Below are experts of layer 3 (counted from 0) of a mixture-of-experts language model. Rows are named router (the router's row for the expert) and show model dimensions 64-127. Each number is 50 + 10 x the weight over its row's rms, rounded and kept within 0 to 99.
After each expert's rows: "gets" lists some tokens that make up at least twice as much of what it gets as of all text. This comes from a sample of Wikipedia text that the model never trained on. Tokens count by the router's weight.

# expert 46
router:46 52 44 49 46 41 49 38 56 46 43 61 50 51 66 50 52 42 52 71 52 53 66 33 38 62 24 33 65 47 41 57 42 59 58 59 47 64 45 57 43 47 36 52 50 48 46 48 42 56 69 57 62 56 43 66 43 65 73 51 62 47 41 48
gets: " in", " of", " to", " on", " at", " from"

# expert 36
router:55 53 33 49 50 51 40 54 57 40 48 68 44 69 48 50 41 56 53 52 42 52 51 48 52 42 26 61 50 48 45 60 40 35 40 43 39 59 43 59 43 56 45 57 48 48 42 50 67 66 51 54 30 55 41 27 45 58 59 66 41 52 45 56
gets: ",", ")", " and", "),", " with", ";"

# expert 14
router:54 44 53 34 51 44 56 47 40 47 61 42 67 46 41 55 63 63 50 47 64 58 65 38 46 61 70 37 55 56 59 58 34 55 61 46 55 58 46 42 56 35 54 51 49 44 41 43 42 57 46 58 50 37 57 36 62 52 56 40 43 43 51 51
gets: "S", "A", " A", "E", "M", "P"

# expert 22
router:34 66 61 44 38 43 45 47 46 64 39 49 54 50 52 48 48 55 54 54 30 53 46 30 56 48 57 49 48 35 43 37 60 64 46 46 62 59 58 37 50 37 44 41 50 33 41 61 36 61 52 55 51 54 40 53 55 54 52 31 43 35 37 43
gets: " |", " /", "–", "|", ":", "aged"

# expert 38
router:41 56 54 48 52 49 42 53 41 33 65 51 55 55 50 55 58 48 47 47 55 55 58 65 51 42 56 41 49 47 48 68 60 55 65 71 67 34 38 70 57 54 59 50 55 49 53 58 75 58 48 36 63 71 50 43 57 29 58 55 42 46 52 62
gets: "i", "u", "a", "o", " No", "k"

# expert 5
router:49 48 33 39 68 60 39 52 31 60 49 55 56 69 48 34 53 58 38 55 63 36 45 37 35 54 62 47 62 42 57 42 33 46 59 40 62 48 46 63 63 46 46 74 47 49 54 58 39 54 69 46 36 51 56 58 71 47 51 35 55 34 38 51
gets: "==", " ==", "===", "T", "S", "R"

# expert 6
router:43 61 48 47 50 59 53 48 61 56 53 49 51 42 50 48 52 35 54 69 34 41 59 45 50 49 36 47 44 55 67 44 55 60 36 55 55 63 70 36 50 38 55 46 38 44 47 41 57 49 45 45 58 45 62 69 40 67 52 53 58 62 46 44
gets: " In", "In", " On", " War", " As", " Man"

# expert 39
router:52 42 33 47 53 63 34 53 68 38 49 53 49 77 46 50 48 47 45 62 31 43 57 51 39 28 49 54 55 53 52 47 40 33 42 30 49 51 29 69 57 64 51 62 41 46 51 53 28 54 37 51 41 50 38 46 41 63 56 67 51 56 42 57
gets: ",", " and", ")", "),", ";", " or"

# expert 33
router:51 58 55 62 50 34 46 44 69 47 42 49 53 61 37 46 49 43 48 50 41 61 49 55 75 55 57 48 59 49 61 63 42 64 45 57 58 50 44 64 28 61 52 32 40 53 45 54 30 60 35 62 27 43 62 58 47 59 51 55 57 53 57 54
gets: " to", " and", " of", " for", ",", "."

# expert 10
router:53 51 40 60 58 52 49 49 43 49 48 52 60 45 49 72 29 61 60 43 49 45 45 55 46 49 59 56 51 45 46 51 58 32 51 64 64 52 59 38 48 46 46 54 41 41 47 61 52 62 68 46 46 52 38 41 53 57 44 63 44 37 63 47
gets: "°", "/", "′", "″", "_{", " \""

# expert 44
router:42 54 66 56 33 43 58 48 65 68 36 49 51 29 46 52 42 54 48 35 65 35 36 21 54 66 35 57 53 47 64 62 61 58 65 59 55 59 43 48 39 42 53 29 57 64 48 48 57 39 65 55 44 52 43 46 53 47 59 57 59 56 49 57
gets: "-", "|", ":", " -", " •", " Born"

# expert 41
router:46 59 45 51 56 42 48 63 44 54 60 58 46 63 44 59 71 65 50 33 51 64 54 64 49 45 57 52 40 56 41 41 36 48 61 54 45 34 56 63 67 58 71 48 39 48 53 49 50 50 41 52 41 47 58 51 51 42 51 44 50 63 51 46
gets: "h", "am", "v", "ag", "ig", "ch"

# expert 61
router:51 49 52 50 47 47 49 61 48 66 48 50 40 52 59 55 51 54 47 48 54 55 64 50 53 53 57 45 41 45 43 39 46 38 34 63 50 55 71 50 55 45 65 56 49 63 43 40 27 60 47 58 61 67 51 49 58 44 68 50 43 44 51 46
gets: "th", "f", "st", " A", " b", " Th"

# expert 27
router:53 60 55 54 54 44 59 58 49 38 66 19 68 52 40 63 50 42 50 40 38 63 63 75 57 35 61 43 51 58 38 47 56 54 63 53 46 36 53 55 38 49 44 36 64 54 58 65 62 51 67 41 31 58 52 39 69 48 41 63 42 38 43 57
gets: "o", " de", "os", "a", "e", "io"

# expert 8
router:45 61 54 55 36 49 42 65 54 57 52 50 34 71 59 35 66 61 42 67 59 70 61 53 53 51 47 43 53 40 44 36 33 54 41 57 55 41 54 69 64 67 73 53 41 55 49 54 39 54 53 38 53 40 34 63 37 42 48 56 51 53 67 61
gets: "m", "n", "b", "l", "g", "t"

# expert 63
router:57 56 52 48 56 56 49 62 55 49 34 66 48 57 41 76 42 48 67 50 58 47 50 18 51 42 46 50 42 51 57 55 63 38 34 53 50 54 51 40 42 50 50 46 48 47 50 67 35 51 46 49 66 43 50 32 37 46 57 44 39 48 32 38
gets: " (", "(", " 0", ":", " \"", " $"

# expert 53
router:43 62 36 47 47 29 59 58 47 54 48 41 45 43 50 62 59 57 47 52 54 40 53 45 49 26 51 60 43 52 43 45 51 42 58 45 43 42 75 45 68 61 60 52 43 47 49 29 46 39 55 62 60 48 47 64 39 36 40 57 45 47 27 43
gets: " d", " g", " l", " h", " t", " r"

# expert 12
router:50 55 50 53 54 65 42 53 54 39 53 52 43 32 55 33 52 39 51 49 35 48 29 38 38 47 29 59 63 43 63 55 54 53 44 49 39 47 56 47 50 59 66 48 37 47 48 59 51 56 64 41 54 50 46 48 34 56 51 42 46 62 51 43
gets: " =", " career", ")", "ing", " name", " life"

# expert 1
router:43 41 44 59 47 52 37 41 65 33 45 47 50 53 52 40 53 28 51 64 38 51 65 34 38 53 33 44 41 36 37 35 51 70 55 43 53 54 45 59 26 43 40 61 42 50 44 47 52 54 62 57 50 49 42 65 48 71 76 57 47 41 56 69
gets: " of", " with", " for", " to", " as", " on"

# expert 51
router:49 45 38 54 61 61 43 39 54 50 51 64 53 69 49 34 34 36 52 43 65 67 46 55 54 45 41 44 62 45 39 46 28 41 50 47 39 61 52 70 41 59 41 50 46 47 56 65 68 54 50 59 48 39 49 42 59 64 46 41 43 43 50 54
gets: ".", ":", ").", ")", "\".", ".\""

# expert 24
router:55 58 47 44 56 41 48 39 39 64 50 53 60 53 60 60 25 61 48 52 65 54 45 42 48 38 63 63 49 43 46 43 52 49 55 56 57 48 45 37 51 54 38 74 52 61 48 67 57 60 52 49 46 58 44 57 64 50 61 29 60 36 53 43
gets: "-", "–", " U", "/", " sub", " Billboard"

# expert 37
router:56 59 22 45 37 40 54 31 61 33 49 56 50 82 51 35 56 45 46 52 63 58 58 65 54 40 67 51 59 53 51 43 60 38 41 53 42 63 69 52 56 36 42 53 53 44 39 47 59 59 51 48 35 47 54 69 49 49 45 46 59 44 55 51
gets: "id", "ing", "ism", "ise", "and", "ard"

# expert 42
router:52 37 49 41 59 42 72 49 56 53 67 48 28 50 37 54 44 36 46 43 61 54 68 59 51 58 62 43 38 68 57 68 57 44 55 50 71 66 57 42 55 71 32 55 56 47 53 48 54 38 40 38 57 50 64 43 38 51 37 57 37 59 47 60
gets: "as", "at", "or", "and", "ou", "ad"

# expert 0
router:52 39 49 43 61 43 54 38 55 43 27 62 49 47 49 46 44 48 39 50 52 43 47 42 52 47 61 51 52 62 52 56 42 44 48 69 68 47 44 62 45 49 36 41 44 40 51 32 56 64 51 45 45 56 57 48 52 63 59 47 33 49 65 43
gets: "\"", " \"", " had", "'s", " has", "'"

# expert 48
router:47 48 65 49 28 41 54 55 38 62 58 55 57 67 45 44 52 54 54 35 60 70 61 27 55 52 59 49 54 42 52 58 44 46 49 55 59 64 50 53 58 65 56 60 52 54 35 52 64 52 45 44 50 49 55 47 35 36 38 42 49 66 52 68
gets: "c", "C", "ar", "ac", "p", " c"

# expert 50
router:48 42 61 53 37 57 48 62 60 53 58 68 59 45 60 56 65 61 46 31 56 61 59 49 56 75 55 49 47 44 38 78 50 60 80 44 57 53 43 53 45 61 71 55 44 47 44 50 34 39 48 50 47 40 54 55 44 44 49 49 41 58 54 51
gets: " be", "L", "sh", "st", " Sh", "l"

# expert 29
router:40 50 49 46 45 61 43 49 57 65 51 57 52 46 66 40 54 56 43 44 32 39 51 58 55 54 59 51 42 33 27 58 33 57 76 62 64 48 61 34 48 62 49 65 35 41 39 43 35 62 49 73 49 55 43 40 65 52 41 54 50 32 40 62
gets: " M", " P", " K", " H", " L", " B"

# expert 49
router:57 53 40 43 55 57 51 50 43 45 49 56 42 66 54 54 53 55 56 52 58 34 47 26 49 43 62 60 50 55 44 51 47 53 55 27 51 38 63 55 65 32 48 49 46 57 41 41 44 43 54 48 55 58 40 58 76 58 57 65 56 60 54 49
gets: "}", "%", " km", "000", " m", " million"

# expert 21
router:53 54 45 54 53 34 52 42 33 52 51 63 53 45 60 35 67 48 56 36 38 39 59 61 52 72 63 25 42 45 60 54 46 63 53 42 53 64 44 38 58 45 57 68 62 45 64 52 21 34 43 44 59 43 63 48 41 63 41 64 58 65 50 51
gets: " f", " Al", " al", "al", "el", " El"

# expert 15
router:58 55 46 51 43 79 39 31 37 46 49 51 43 64 63 50 63 46 50 53 57 51 55 43 50 39 48 55 66 39 56 42 56 50 30 53 33 46 65 40 50 47 63 47 51 39 50 63 48 51 52 64 50 52 62 58 67 63 64 47 60 56 41 55
gets: "ation", "age", "ion", "ity", "ment", " League"

# expert 9
router:72 59 45 35 47 62 39 43 57 47 54 55 49 41 60 51 70 59 53 54 66 42 65 58 38 40 39 45 57 47 51 45 44 41 47 55 32 57 49 57 50 65 52 43 39 41 56 54 63 52 37 52 60 50 60 90 35 56 49 51 51 57 71 49
gets: "ing", "ed", "s", "es", "ate", "it"

# expert 23
router:56 56 56 46 35 56 32 51 59 50 43 57 40 51 45 45 58 37 50 56 52 59 49 69 33 40 47 51 67 42 50 39 46 44 29 47 48 48 51 51 72 45 46 55 56 37 42 64 62 43 47 40 28 49 55 57 35 52 66 36 54 48 59 43
gets: "er", "ar", "an", "ist", "on", "en"

# expert 59
router:49 72 39 32 45 42 49 57 39 61 57 43 50 43 44 64 64 50 53 52 52 54 41 49 49 48 54 61 32 62 48 28 36 65 31 54 38 37 37 63 51 47 65 42 65 39 46 60 56 44 51 31 51 44 53 49 29 50 51 61 56 55 60 58
gets: "ul", " per", " reg", "ip", "im", "per"

# expert 43
router:58 48 60 57 58 35 59 41 56 54 42 26 60 63 35 48 65 48 51 56 71 54 54 80 47 34 41 51 57 57 56 49 40 59 51 60 42 28 53 57 49 60 49 56 58 38 52 35 64 33 43 43 52 41 51 53 21 50 52 44 55 38 43 36
gets: "up", "un", "uc", "ens", "ot", "ung"

# expert 4
router:62 42 45 53 42 45 43 55 47 38 51 60 59 52 57 61 39 50 47 29 36 44 63 57 51 57 45 39 51 69 45 58 51 50 49 55 50 41 38 59 50 71 69 51 53 61 36 48 40 56 42 27 46 48 57 47 44 51 63 37 49 55 62 31
gets: " was", " is", " were", " are", " as", "ly"

# expert 32
router:46 39 38 55 45 55 55 34 43 42 50 61 50 69 49 43 45 41 42 50 36 71 43 52 46 51 44 44 51 56 53 44 61 30 38 64 41 52 67 69 41 59 51 45 37 49 47 58 57 51 49 71 46 54 52 54 65 36 43 42 35 70 62 53
gets: "y", "us", "is", "ic", "ie", "ia"

# expert 54
router:48 44 49 67 42 41 64 48 54 65 79 67 46 29 41 51 58 32 49 44 53 55 46 53 40 31 44 43 54 44 59 61 59 59 31 40 39 45 54 34 45 55 52 40 60 49 42 37 70 39 39 43 77 49 53 66 35 63 67 35 46 54 34 53
gets: "ay", "un", "en", " early", " June", "est"

# expert 52
router:37 39 39 41 50 61 54 50 61 42 49 50 37 38 71 45 45 50 61 57 39 39 56 61 43 64 44 32 63 49 37 46 54 47 52 42 56 51 51 53 43 61 39 52 59 61 46 33 23 50 57 65 60 46 57 58 54 68 50 48 66 55 59 59
gets: " the", " The", "The", " of", " both", " among"

# expert 34
router:45 36 71 65 43 56 61 56 61 59 44 40 57 26 53 48 47 49 45 39 61 49 34 34 46 62 40 39 64 50 51 50 52 53 56 40 48 58 38 53 57 27 57 25 45 58 52 57 27 47 58 48 49 41 40 48 60 54 43 41 66 55 36 58
gets: " |", "==", "|", "===", "-", "="

# expert 56
router:45 41 39 57 47 46 47 70 37 52 64 46 57 58 52 45 36 57 38 49 62 39 51 44 62 58 52 49 66 36 43 57 36 68 67 41 48 51 61 39 49 49 49 52 47 33 41 51 52 54 47 47 49 33 48 60 62 55 45 38 53 65 54 75
gets: " a", " an", " c", " A", " ch", " C"

# expert 7
router:47 45 37 45 48 49 46 43 59 52 34 62 52 21 41 45 59 45 53 35 44 32 54 54 40 52 46 37 56 62 56 40 48 49 46 53 54 54 40 58 53 42 42 57 43 58 46 38 64 35 36 73 54 46 39 55 70 48 53 38 43 42 62 41
gets: " first", " one", "ical", " two", " other", " his"

# expert 18
router:39 45 55 29 72 43 50 59 45 59 53 32 68 40 47 33 62 69 46 50 43 52 51 55 54 50 64 30 49 35 64 66 67 60 49 37 49 70 54 39 44 49 38 56 39 47 52 47 29 64 53 53 50 40 49 28 59 63 48 56 54 48 51 49
gets: " Am", " I", " m", " II", " U", " V"

# expert 26
router:40 53 55 51 52 46 34 56 61 38 33 48 38 55 67 50 61 53 53 41 43 39 32 34 38 61 31 55 54 45 54 55 45 63 51 45 58 45 47 58 42 44 43 56 59 58 64 62 21 49 64 78 53 36 56 65 51 78 51 36 41 54 44 52
gets: " by", ":", " |", " from", " to", ";"

# expert 17
router:49 53 36 45 54 45 48 53 52 51 41 51 40 33 42 58 49 50 44 40 64 34 43 49 58 62 47 37 52 61 52 55 43 34 47 56 62 49 28 67 34 46 43 38 51 42 60 41 64 46 39 60 34 55 48 38 65 62 47 36 41 44 55 45
gets: " a", "'s", " his", " the", " an", " its"

# expert 55
router:44 76 64 53 41 42 64 78 53 62 50 46 38 29 46 47 54 43 42 63 47 23 35 34 46 50 53 40 41 41 41 47 57 68 41 37 46 53 52 44 59 47 44 54 34 41 44 58 21 52 47 44 53 44 32 37 69 55 51 44 42 55 60 43
gets: " s", " p", " w", " sp", " st", "."

# expert 16
router:65 47 51 54 50 46 50 47 47 47 59 53 58 72 53 64 42 61 50 26 36 54 65 54 49 61 68 34 48 56 54 49 59 51 60 48 50 32 53 62 34 66 58 42 53 50 67 48 43 55 47 48 55 61 59 62 46 49 42 42 45 49 49 51
gets: " not", "le", "re", "ra", "ro", " also"